Experts of a small language model.
Training: a variant of SOAP for the experts, 5277 steps.
Below are experts of layer 4 (counted from 0) of a mixture-of-experts language model. Rows are named router (the router's row for the expert), up (a neuron's input weights, with its number), down (a neuron's output weights, with its number) and show model dimensions 0-127. Each number is 128 + 32 x the weight over its row's rms, rounded and kept within 0 to 255. Numbers have three digits each.
After each expert's rows: a language model's description of what the expert responds to. This comes from a sample of Wikipedia text that the model never trained on.

# expert 1
router:141139105112103130107113177124118140183114209130076099123102162096104192179111132158119102128115168099088122163178056171101152141125190159147144093077127112159116065140155107166143115116155128131157099115149125109134134132168128117099122130091119144076074087087154112092175162156144147160152125095130182152136073072121078168160161125185111171141107092132089143165142167065193131134066
up0:115139205106118120121134095131089139147091065094112128188164057132175105093142139085107098101109148128127081145101108112112115151132148114045099113146084121093168088126216100153105140041141125131094120063123093137162080142071141077167158111103137168167104115100149126110115125138161152175109138105047182183132125108111115120094130176086112130132149132135148120153074135127157184119126
down0:152198098100119126092152127163171078132134173100139116143094167149176142131097129150170142121133133151143131177083105148126128078114131094095176171111125133109125176153151118102114141106164156141102131096155114091159120164134133128110151134060115130178097149107125141196112108107117131076122189154149170106128114174175216105161088141144107092074103046121117107201166156161222105161147
up1:083098128102113090113116164138102125189101065131160117083124143161108108120123109089136132133134153110144092132186079068164123069090083098137154084100139109097112147106139136152079110187100204093121130178127062081135107160111137129120127180150135154121096096154130127099186097132076157166148126064081160156167135139090113150082160185070190157178095115150084109162133141117144133122178
down1:066145185145101166150125156080124122119093167133100155100120120072143170095099171109045100163137156116097102098147187117130120088172131096144089078121112113165183101157090108139159087141122120153195096131151125119169094112127133153117114125031174119118140093127112080133110146134083080117149131142115112112079165121164157159123130122173180114169085047151150093115120192131148112063130
Description: Table codes and abbreviations. Short capital-letter fragments and codes inside tables and lists, such as race abbreviations (BEL, FEA), LTE, MINN, and odd spaces or digits.

# expert 5
router:162146107145138124130146130114136077088144138109067155139129121192143145118148133059149127137157099197140133126150080089144081121159139123196182118131130159168115104109113117152136108100138121134019133073199097141132116116100095104117086143123130105098105129102146112115131072120121132141214158183115122096172104252130110081064145150117120104098146137099136136175125131130079134168113
up0:099178112117134165095173137096081111140195088089119151056187182088115144169150114127113158104144115082154101152185168100171150088144134132164173172114125117094140110083062083126100106125126068146115107112091112151150143159130093133216109149177149143084170104127117087094165136164118128189141214144172076122140098123134120092075122141102081078119134130107125118137109130137125156134090
down0:136101128100074121149119083150095155117127152107086140146123149136145093122095165109190061160158104162135112184116171078151105131142089155173092159098153154141175209176165155137143130134117110171122157098169125115092149117173115064176120148122140154110164191142126063157155158072093145124135143149144157150111180131132155188155136187177118135156127184103132217169145152130092135086144
up1:138115140185105116122115106146143149123097107098043123138116146155077207126087146116091113122111093093055110106155174159131137163156177137208159128134112126165133129136146065141134166108117120122124111096150130142056173098144075128141121104181124168085173140062131078153085119116173105130145098164151128124100122188101179071052090175141157133121174118108129156144176091158107154112131
down1:140127141118151112140168176168154104106146142113168142202160097106178066117163176125117115092120148161175170166133104144115070142132105141062148143042157064138149176143139159161107121111123089060094122139134100112184163149088101124130154146148149124135152117151143143109121163094139115152137146117141128109137112124203083147128091115099109091165047085088160159182072177135193097154154
Description: Sentence-ending punctuation. Full stops, closing parentheses, quotes and line breaks ending sentences or list lines, plus decimal points in numbers like $24.971 or −2.21.

# expert 15
router:137142106121130127127109184125115148199114204121048089099104167085097186180104164161115091148098153101081102175155067157104152141141186146130148094088129106146116056148145101153154107121183141147152106127149117107125139123163138144106089139090142149076099113089147089115171161142139124148154132102125182163135081075112086169175147121173126165131102107130091148169142153074188149150060
up0:189125049070112160101178144101105139137107134144129134121214182171154155118158147160172111136083158169142156108132100091109117131126166145067147157052155087139105088131151128152124133080089128162140157105124130113164168098165108080151107127112134127150104096072157141166122068120122120122116191118141178118135152074082163122165172142100153134159147170087103101162092165121126107222136
down0:129189107147093141148186139138102121136109084093188154158110084115135123120145106141122141124160150140118097126132091154151137145126145123140061134154115115115138129148145158180117120131140077139186221067158141156110148143118140100166123127108133127087104089087127192140149102138114174182128202054131172158100199115053150166130160103172099148163098103113177141226122148099120132086101
up1:097100140076173065086079103139151103167107175084102117112154091086194126118113118135099108096164131180163188114118163143174135154144133129161151121110120116176190129122133112165146111122202101120090107150133068109152151122138161129082087140145138095091130139092119106139180193115071084151197139203112122134133090187148119121118163129108117098149120127209136161127168128076143112146075
down1:128144141142129106104117121097119187107117085109155071106078118162081128144117114095115102091139143106167162141182107106158127128130211095146127079153161123135141072116110112120140148189131102111103116132185133082187109118094135103114159104150077129134102092088129155103168138108183125190168114034084156124145172053111101116164124091184053130153111122191176127162165144122164099120107
Description: Name-initial capitals. Capital letters and early syllables beginning proper names, often after a space or inside acronyms, such as W-olf, B-iju, T-ob-ias, D-eb-orah.

# expert 3
router:145143108100108131126108177117114135198104201129050100119114155105091178179109166146119127157099149114090100168169061189108156172122186147139157122074131124149111087145156121159143114129149126148134119116145126118125158125175138124120104146098139141075062127076160095098189171152142133142145135091104167157135068078136087169184166126186117178138113106125084144163161155077184138133073
up0:120136127111138105151140174111149167185124183127024069130173091149106082193179102084108104133093073174100139153171148139098080121143129123139128109146067155059174092123156124128101171158067132124124130114096135056138156073075146134104143117099141136065098167141135096106095160164090110120110117074106137107101113088144152116111103131158117158134136108081133091155095075099169107138098
down0:155158139105154120097136164139101104126116152118152107134082164103131158156120136089132093130166097144142123136105135080128113139156093105116084148082164075105100146139158176072132111146117078117074140123215101135093147170153088115116148162085111212130110114125165084102098114157125143135075119136103132169118106152106116118087131193108125090148108164144201090179169082039037078115104
up1:078143182165171153124087147086163102151165053148094098132161181161117144143135139137135210137135096125139082180105158100108056156120164167104156126082142133119140134104129108202170122104074182105105107084152181131116140162137118138062102151105098139127139097088117162087031103169111137097086128096097124131160142186122165161145145120180104132149093084117141085111106149110118141132125
down1:126040147132135172148111118110111186202144123156029170150181088100105093134105157164103107116116124099110130127100118102125125178122124102149160071162179186065093124137126123099149139054178108099116165134186141120109059156138083136127117142109141109162119116135137097118122095159129163137082129098136117076131162136171130134109105127161199118061103097147090133161144169096154133077155
Description: Word-internal letter pieces. Middle pieces of common words, often single letters or short syllables after an initial piece, such as F-riend-ly, fath-er, tur-bidity, drunk-d-r-iving.

# expert 11
router:147151123091147166101075110136077097135146163079131092092132100233151130124137067058100151127107173133138074116121179086092085137119105099107089137136103108154159188105142139142089137124171123157154162101119122102124111133230134138107093126120150151131075120142081114140128033152130146126116186155143122078176123178117183124082123152187097114176084128140136155120118109157105122145123
up0:175140131133159151155127159117128142151075136143035132087123142150195149148136202066124162145224191120091129103137141114124114152130142118134095122155162142122122095165098156183091141117136177170144119148151111131172082146155151130177141101150150115096156208123117140087080111132110187103092163095080159090137048113051158131167136144100099150146110164144120124102123112160125133091151
down0:153115205115124162145166117132106153160142135109138137124166088095127123099111069125136124084120111137101144122129197116186151127176105194122129131143185162131159151074097075179123192083148164145105183131057153130095144096145134148102078150196099121134094115087135183132175105138145164110083073122091121162098099211173138139150155081120132136116100121094119150107052111132145143084105
up1:090092126112167106153093118139142169129094150082133099115127151199126118114102095078124133186162157112136100088147174154110098141169124115141084121105153087114086118107167164125191125145162099087122115144147123134172162080152100146122168142102109189128121149088159134128021077131110131117100132118134145120162133141200129184073118199153136159107099067145179103150097181125116211170140
down1:093135068136110085169097136151070119079093132110142158104158136104156058114131110178151053150194138161167171119111156122151088166136132100153132093072129116182136076104124103151139108142133116163185125148142118157143127076105083134187182136099094124140150130128188138118087128144176116138098089125171188171163044088170151115110102078122115157118171090148157133139133203142139118137130
Description: Opening brackets and dashes. Opening parentheses, dashes, slashes and opening quotes, typically before a qualifier or date, as in "Country (sports)", "(aged 92)", "(1974)".

# expert 0
router:152130105105120122116100159118118140194113210120051101107116150093084164161130142153111115133120151119080107155172043200101166153142181159147152103070124111155096071139160109168156128122155146161147106112157127117131138145173121112105114123088121154080085104089177105102170161152146145150149128098112178156139076078121098170174158100182120176146109095146075130153131161080168132142061
up0:119075070106103090153112114087118178170146109154171088119095113159106131166135156092090112138147140168180178046118142152112093143150167180149134186128055051135073149155113125157156118172153127109125106123149142160159154151071130153103131191099113134136114124171129113053123087139137172178101137147128123098091160172181139139147098093139179127126118141121058073097151110114115182112132
down0:115163115120136118082143113110064100153162156163106118094095107120142169099104121063116097136109192135130126149130178173127173097099099124105083149183167169112106200110148056106164157095159138095100154102116136128182117167125149118080128101111144111104149163176112121088149156155122119192098161127143133100060161107161197176145112092219183109104127071083099095109152125117127148130138
up1:172131077120160124151094117100131095142063159116117162131110128155125115116177122152117027114194122110145166186110195096128123123129124164143131152117066132144175128112174121181104140121132116108142130081103110109146093132148166112116067086139107165106122166186178141077084137106087079084114155143098126114155134111123114165113118147168091152143064156147118104212115181064069121171127
down1:210092087134154114090191095105147147098117160109136120104065188191131102081133163153179174128143134156108154119147118102129128127112127060156141104130107168085148083122113112183074134140121140138074173101132168075107107152092067163101136161191110114151168145120135139157092115126159056085171138140125142110122202147121065163125150126159135119135133073131091169127152120103160183101098
Description: Determiners before nouns. Articles and determiners like the, an, this, its, each, plus table cell separators and taxonomy colons, e.g. Suborder:.

# expert 6
router:162146113110140135102108169122144145195135195120050084106123148086092193170112155159092116136113164119077113157176054179108149174134182155158153094068119122155112064147156115165144110119152152150140114113155150107134136128173134120109111146091095150086103126089171110124157182153138133159167131103106184164124091084133086177181161106170121156140115101137091155159138179084164126157064
up0:181154073196108113047168127133208135179140152142156136123110168117156107105085138092088066105129077119126136147152146150059114157108122123147080145075143107164103120143163149135122095197119088140164141154164165092170152205121211093164129183112145129105086119127125116145141202125120153127116128108192152137151165100152134121112107115134134140124158159119164191168140150094139166138137
down0:115142145214156116082121156136120190133120137100100133096098105123127142193169057115070170139130103120133120133188114073110126118149150117077131212129167064133119158147136103131126114076176095124124080096126196132102075105106081151134115112118101102123120107196126156134108205171131103101141188090127198127112177092125135124147158111132157108162093135166096148172088115104152156121104
up1:140142191117126147126119139144145098083153108157075133115059127189144130109197127129175133161169129112169108159169145126193120151115068072131114128152161168144170150180219116200101077117131139095087161115138130102123115116143103101097085204142151066129108118125136139149077129125103129148149075066147121148140101139133096204089160147168136115133098142153158183111178134138123174117140
down1:053078127120130120169149137094155165095134128107127111115130179166151102107151121101114079182175110173103129099176130094121110127187140109139111127145130123146113126170140161143130128157164133083125151140184086140152133112118136189055094175172070144084135184125118127169066113136108182141144041116147135139129187204146130116178080133137175167193100089188121107118141117128123121135073
Description: Of and quantifiers. The word of after nouns (Minister of, County of), quantifiers like many, some, several, and mid-word pieces in table names.

# expert 14
router:145154115122127124116099152131122136207105203098058097108123126093103168160140153163112114138108167108094104145166059185109162153122201147147127096109132116151097078155133086180142085129170117145143116098173143109129141153166123102118115153096137132077078122093159092110179170152133143131162118077100176155114083079120076196189155098165118176129114105123075145157149150087158111133063
up0:112148043144049112136136146070065128065111167139126153145137169134089171156120121130085126135103113155129068078091131066111142166075076165095130137128126123115095122115098105149152037105130152099130168115139083094099165109051178116124111137121149175106077047137145110173107104091145127131108136127122151090168101181131143144132164143146122134109145103100131093167156169169173127160141
down0:131162116123116138166131068103125109158153202207122161128152181100107137137131139168212151131113096178138107159101144056140091134191130148130104095134120124174115148149144112074123095187174126109134086118148146136119120131162111107073164094157129096155139136125100093117143150127177139159121108129157195158182070086117149115133079177134170150138160122138216157073086122061146130107113
up1:169141155117118076134093134102107125143087121132147145039105164157101146142147118080119076155067115098083109140153149111088094147137094139078146128138095088159124101095111103124100103119153103101046098104153167127140131166076089095098123172132059121140145095119190166114096139158128127084110122096097110111231135146148142114161149131233168127097174145080115100176100145132094141137103
down1:113129140107120155126084070171152126150147178137168135090080177151079121115118084142053180110181151151151099113139129130096176123089115134125075156140095096152160154116150119103141150127103105140125160153089112152158126146124204127145142190148201183140057146129171148122080131147141133114125096060168110137122156183144100127079072095144075150088143126118127161140170156111033148161128
Description: Name-final word pieces. Final pieces of proper names and places such as -ia, -is, -rea, -ese (Albania, Andrea, Ceylonese), and year digits.

# expert 4
router:144136096126120139129110145129118132200096214124049098113120149079087176169124151138101113148115141124085098164183057179101146166132179154153146087087131103151097081148146112171144120122163127170123120114147137113150136149180125118105102151088137158091072107096179121116183164144142139138144122080107178142130085074148083171185159101184121176146112103132078125154131161073162135132067
up0:158082120141060105124156168141113142117063110114169144116111125132081151137130085172105123198149127086129125103130129105087124143146135130150119178082122099175127175125139134105089132133159110083111098169137132122140116178086133092179116120094190127159123094072138135118141090162159171074109130080129082099141155166121165169117088166164111156160157128137131151172197094110103111027029
down0:168106154162183123177102116137115201153134112103118151076128094095111161147138100150134158107156102145092100102077136124168073134055109169101099126137123176135149111130155093164105070128135119087136158119165151129079133083097135092154126148161122116158127174119086108122153160104169097065116111135136156121052047167142119179105126161144131146093103043139145098188170079130168087080108
up1:102110148119163074113098136141133215155070134107075176122158109157129114131105125139095123096104140100117118123164108081079125129069145125087079177117133146166114162104133125104136094053152145070169131113105114082137076085141176141088132128145122093100141119112102156136156187112092201182107138131095173144093103144148128119232185169154108107131128116186098134126124136124133088178069
down1:163120138124158075133122170121141118101148128118044063095170113158106162108120145116092127143143116124124119127107094127110174138112125138110117149125131170107141036153144023147195182140148141131090149157104111136127149146111149025125197083100082123096188195142118157120062116147135153106138160154188150089116117143084140120095146066155107155112143141145099123143121103161143131084162
Description: Word-ending suffixes. Suffix pieces that close words, like -er, -ist, -ic, -ical, -ation, as in guitarist, empiricist, politics.

# expert 2
router:148129111110132141127111156122127127188116213123045089103110147089078169175122159137092120137108152105087089166166061209109167157128194156150137108087127111157108066149155114163142118112178142155152107119142144103133145150175111115114119153082135148070084108089174103096168161159137123147162119086111171169128086082121102164172154105158124156135107107125083131152141167066170139149071
up0:116117092106145193115089112158103078131130154144113119155118202128141163130179129104153124088127148137143146151149104093140189131126162186095099122155079203114073138135063102116102157146136160118109089157117152140156128135147134106061070159120157150075133000092150102092110151138141116135167125146105115139187120095136155124154105174124088133096112109104115083120149131138199161169063
down0:170127136128146073166145177082141158123134108131183153127167131124129151105148171155118105133102135083115152150117158146161142082116118117128150109168160092095198081136115194137122153076118132158091183165102093114123105101137178149145134067139148072179104127134041203176129167145114091112150078073165135112102135108105145104090167177149154117138094120168151131136075124163127218142175
up1:169104091179156160147103116207167109060082140106156114107113147109163146112139149128144120085122133122113105132169122177152182144150179164108102114158149155106104212134123123082103100121178125111064106098196154111167135122127113069142139164158110122090137156185144143165164117111157108124083144203087150101179165100094158158133114090109051101161124162143083093116086144150126097147082
down1:158084157188154133140052057118170160189110142143189139142161155172105115099155084096099112148143112169117121119167184116118128136107160094129098101138158064081119085095114122158149163154139131135127073146175072124139129149130183128128120177079096177160143148139131123090214123170163117141165136117165165114180119154117089106198142095061096076120122103122112128105094164142155116133141
Description: Numbers in tables. Number pieces and blank cells in sports and election tables, such as years 192/201, plus words like most, very, in.

# expert 8
router:099136112163150075125122108121133122171119070129159136120144141148114089139104150098075153129119064174139138166123116100127129133144111163098093110143080126121141181212188109133097115133093147118129116174152109125159202192068180095141155124153147002111160139130190147111109108122102130130070104057144150178172126147126214145138120121102103120135168149169152118118169143133107125107143
up0:155159143135081131133146129182174101221158100102124114151148155116183072167122129121125127105140184138127114083119163156075085111140194107071155151153146090094122163137151093142131131112092106144176140079156081079123183092121176139130093090113113072089160127118147183106143104137115095114159125095110131121149122062132169092159110178151116135175168115182089185173173124187093132113154
down0:162129156069099096129138118196070104102108170137158137067120146099155131133060089141130139195092079138070112103096091154150129081157159115123109115085140119115170116144136192143132136187124127117197099148129093127123086065144135119160094125128207149092100069153077155095111120124112153156098108080147158094109154097128091167172100172157125105169191151178130138164165115151099113131105
up1:166121109125149171129169156131150135248139172131125101146141117120133146124126140089137150131168099112138105139114134092131168166152127123129112150124102124164125163148226086121151106129229183150104096080139144125176083132092104122142140135066146053122109138176130182108105072148103101115135111137095113160106094130173130194079126112171117097086140140136095074178155136176143136083088
down1:118097131121146162117144143153098129130189178094073118117144046153141100170125122147191121134107135098115125140151153078132166163177130148125141106139106069155150131170162083150077150147117165146147115072150129161133129133144070114098136192160191140096110145042167157106134118132178160131114137100132127049151089131093165097141141146235066095083134162108132103096163164139117140105124
Description: Verb endings and particles. Verb pieces and endings like -ed, -ing, -ated, plus prepositions on, with, up, into after verbs: entered, required, obtain.

# expert 10
router:142142110102111138108099148136142126209099195116044100116117152095070170159129150156097123143100148109075094163172058181104148158132199139152148107092129108154107058146138113177136108114155137143133104112151133098137150130180121107096100137095128145078090124064163103093173173151147127147160124091117163144120082080139079159178164101174109173138102101137088141154150165082174132126074
up0:104165161115071112123135098111151087101158149130104110122159143153106136140183122147117131137110165084104058113154112148148191161045111107089114145085184110101096190105104097143129101110090121135101105086100119052104139128148129164110145153075220162127100135154162167107116182121168129177123156141120049167057111143150149123142172159095125108134127093163100094116184177147100148138092
down0:094130144139064148071127140098149189210145151183095107177105103105153144150101144131163105144099102142132122125101168148158143184136121147090153129190124089127091121178081126105153118100112118160088154111141140121110116082092126081034203125123106109102087120115112074112069077122132124183196136165103124111118160122106150070097139117111109188147097091117088081127096112106142166120175
up1:120129137108097115176077190125155142163106098094187107139080152198124149160153087078182078131126141125120111125152117074124176118130095071072096145134186149113116106168137123149147129145092143132088085154148088098136102117115120132150171110186201075139103120130142141090081146084144097125205175109172123122151177097148164087107148149177135091168094094103070096145116102106126141142190
down1:130095183129115098149160055144162084113101102118144153117130143069150111107169094125116116123091150091136125092180136179154142122087126114175136092125135046154134163141094117119121165145061134119090131127131074126071127127102198137148156153085065131080115118130147134056180209091108102092177151138170076166141088096125140151136113132197104121182085072117090120142139129167138113110122
Description: Digits and code fragments. Single digits and numeric pieces in dates, scores, ISBNs and CAS numbers, plus odd fragments inside chemical or foreign names.

# expert 7
router:146123156122115118118130245082143127097079146129149132164140126162102186132106077154119155155096089076132123178124170150102145159129076153114101123124128135151096095138143129107147096140143105102170161099102150070134139174200097145150114123150137136066057087120124147123094122119105114193155129230133167138110077082081064176142119144176136163128138090177106128167129152093121152151129
up0:142079150073129133157052074137060126064117173112149131118153144170110221141134065057128139143105135098137147128148090129103081102167104087121073116132104112124152060188158181102139135134168141125151169101137122136161098175146087105120172159106143127121080092197122153138064128110110116129122128139191166118152105070091127137094152144172163091099145117124165097109135148146117165124138
down0:107109121108105162135126159156151098116134090014147132111106164110178086119164128142075119152062145141089137041132108108119098112157117079083151113097163076105171139196117109084132138106154124146175139065180107106127128161127101107105126140126108100155148151129112173113079080130136130148115159147123088107145161151132107029173130122208186140153173126132131093178121132099142104140104
up1:149170124156160106107150133126139157198067080104075131098127139134200135125104144132140102132093114145169073120032192153129095175159111130115121151139120132159115129143173153055170073133097121078111171167164149115107153131147139142107136101113169150164121130096181137141097083130156118130116129173101148127134088118090107103150167110131102109034161077157129114190102193157148070104114
down1:147099148092108123116126163077150069145121090133124077109121067127102144100148099111186120093182170121168108145148164141161186100151061167112122101124155100173125141139129097157083111159151133100138102142196108161145200090141156128141082074123196163176111088147174136107122136114136097132151170154099074215127198151091064145089127128158115127087106170103153133096140151099107119115128
Description: Capitalized word starts. First pieces of capitalized names and words after a space, especially The, In, He, and name beginnings like Mil-es, Sam, Sch-ur.

# expert 9
router:136138114118116139116120154111107135201116202106042080116120160082087179164102155164120130146092152094077101170160036156120155159130189146168134083081123121171104064148136102156139099120143146158145115112127129109139136107160136128090095137079132133075082133073161092094157172144139132156150131092125167151140073067144093150179153111168123157148120089128097139163146157083169123131068
up0:125187099130101086184108124190086206205102143138101123132146126105165129112077164099132133135128136153158163098058117106140214176185153115106180175136080108171104166173187110138126129088122195142134138131085161144128117145137094155138117098100142128180160127095116139104103074155095137136073110114140126161191131167130117130092090157041135120081132089153145137127126134122117153135110
down0:131099146152099103149053106142143165100122145112199138142164110070114102192153099106098132065089182173155093100077129107110158107095110191103110173097094129110158173091147131115157129102129152110148080157155128130117127139040184099141095125086099101146119135119147098141109103135138088100179066160134127149099089135150111068151151100180084196163177141089104099110165126097122173138141
up1:150147129132100048085091136125141140173091149100078130135120139119112142067088109099155133096079115095140098101123087106137131163068097124186106065142067106158104138083106112134075172098097190122110113166077140136139152106149112104093179121104154154113087159146123056109128113108155138130023113151176176142129133072125133120152156113107150151160159116119102125171187160167172158109176
down1:092094167161107118079150121149108120085125138119116105117145113146090059122174089085144120146108102145131133130151127150148141153118145115112128099150108178104082185088125116141125083098152107143138204135136070188076121092138164147117123131130130134084103056110123196161178120143109188070124066126157067126159118146156141153073124080103104155119125155112187190079098158162108034112143
Description: Word endings and separators. Final pieces of words and short function tokens, such as table pipes, plural s, colons after "reference No.", in, of, and Latin endings like -idae.

# expert 12
router:147139108111118127126118179122118143210104203116072095116121151086082164183112143167118112120101165111088119158159060174105153152130198160133161114084126109158115063152154106170164116120171150157142111112162122111132152147182121097099103156089124158080086106088164120112163155154130135144148127092115182167130074090132085154171162114172117183146117099134090142169141166087179136149054
up0:085139144165139129148165123129093174154124075122139160140135066115115131137128146100171062207131092195112103149128113162094101144134101104147082133175137126150080138091152151081147091111141200070134092110136126111125130169125103146167171148187155137111133142132181110122145154159203096194163135146086143122117122095139186149142178098190175097161129135155131084178212149152130127151105
down0:088124116120097164142123161105174086124118147138099117110070127095106152091188154099108146181133127140121167107090130135075107147105088139163098104126089178055124136087112173165140088134129131083133092145108164152184176117125056141184079136124094095148165115158218105177146048170113149081113123137123092103157118145138093123080121156043128085133095108121151086118092142120079116118125
up1:053125113133057118129144159123164151109168124163120111031174176169163145158157121108052144170088131134127123140155141170153077188151176091080060098085112078098122142091080124139158080125120141141125132114089127070092099119139063096076073178151121109118122133165059140093135118135137127128098113113128157109117151187126131153122109118137124134134142123152111124097115119145053186147116
down1:114186110112144156162132115081147128136165166177145089095124114119074167160081093087146143094125129114105183109138125101154147113067120208135082081152154118079131146123125114158086122136123110119115216113150102109116190135064159138163076098131186088130165143129113112108071134153093109171207154113103101117093151140128175133128091067094161149118138127066190108154163107156140155108167
Description: Foreign names and occupations. Pieces inside foreign or taxonomic names (Actinopterygii, Krishna), occupation nouns like footballer, actor, singer, and was after pronouns.

# expert 13
router:118136114056143118091131111120132134122117145126141089091180075071127095137142058141153075151125138173117107075134198141134120130134135124122134137099123182098096109124111122130160130120113157173074095097118181145141100118100098119119161130225158127194071145130088189114062134174135167136128138080107111204117201150148175118152111161130138135132097156107088137082182141134206126115112
up0:174131138136136104134131151138189124157098063131148186105103134092202115160055092113144124159103099187134070128151204093133086174123142141168140148097175138093156092142156064069092114134123145124173087128162161096119174144132128130131146169148094095139127156160109135093156179144153144141070119162148117106047148131110171140171139110087115137110104089102123190061140165147141104081123
down0:144182098112090097130165176139093081099187114092158183099171123149146159118146089140118154086067127122156122138101092169098138091126131116164058114151119110131183197112113163130116180129093111101091169131173165156140149158150151117113088105137099081138104175086098106089103100091120093125125111169069072118184090127125109135070089198142121088124089162176133142130171087132116170086149
up1:113130120116138183151155132133229126169101102139101114128111169156177101099091127135127102174058130188145094074098125127154114160131070180171068172086128146151099135136149065085124118159170121174136101126179120137133122153137107115109090124142113103205056104105146100137096114140135156144153107138139107102122142103178137100138105138155156169051143112117114141157082153108222135178106
down1:132126163135114091109163125111129163123153111116120080091091106016113113126162142151125108118108141052155094201138124139119181119100127096147138130112061094116163070102084147134133130103123144101086162131123128167126172128066137143138187073122155104076160089128132099116100116150122101165145168130148152181185119210114066163141137077118070120092173158134116142088133183158112129167097
Description: Lowercase word-start pieces. Lowercase first pieces of words after a space in running prose, such as b, s, c, ex-change, te-acher, fl-ood.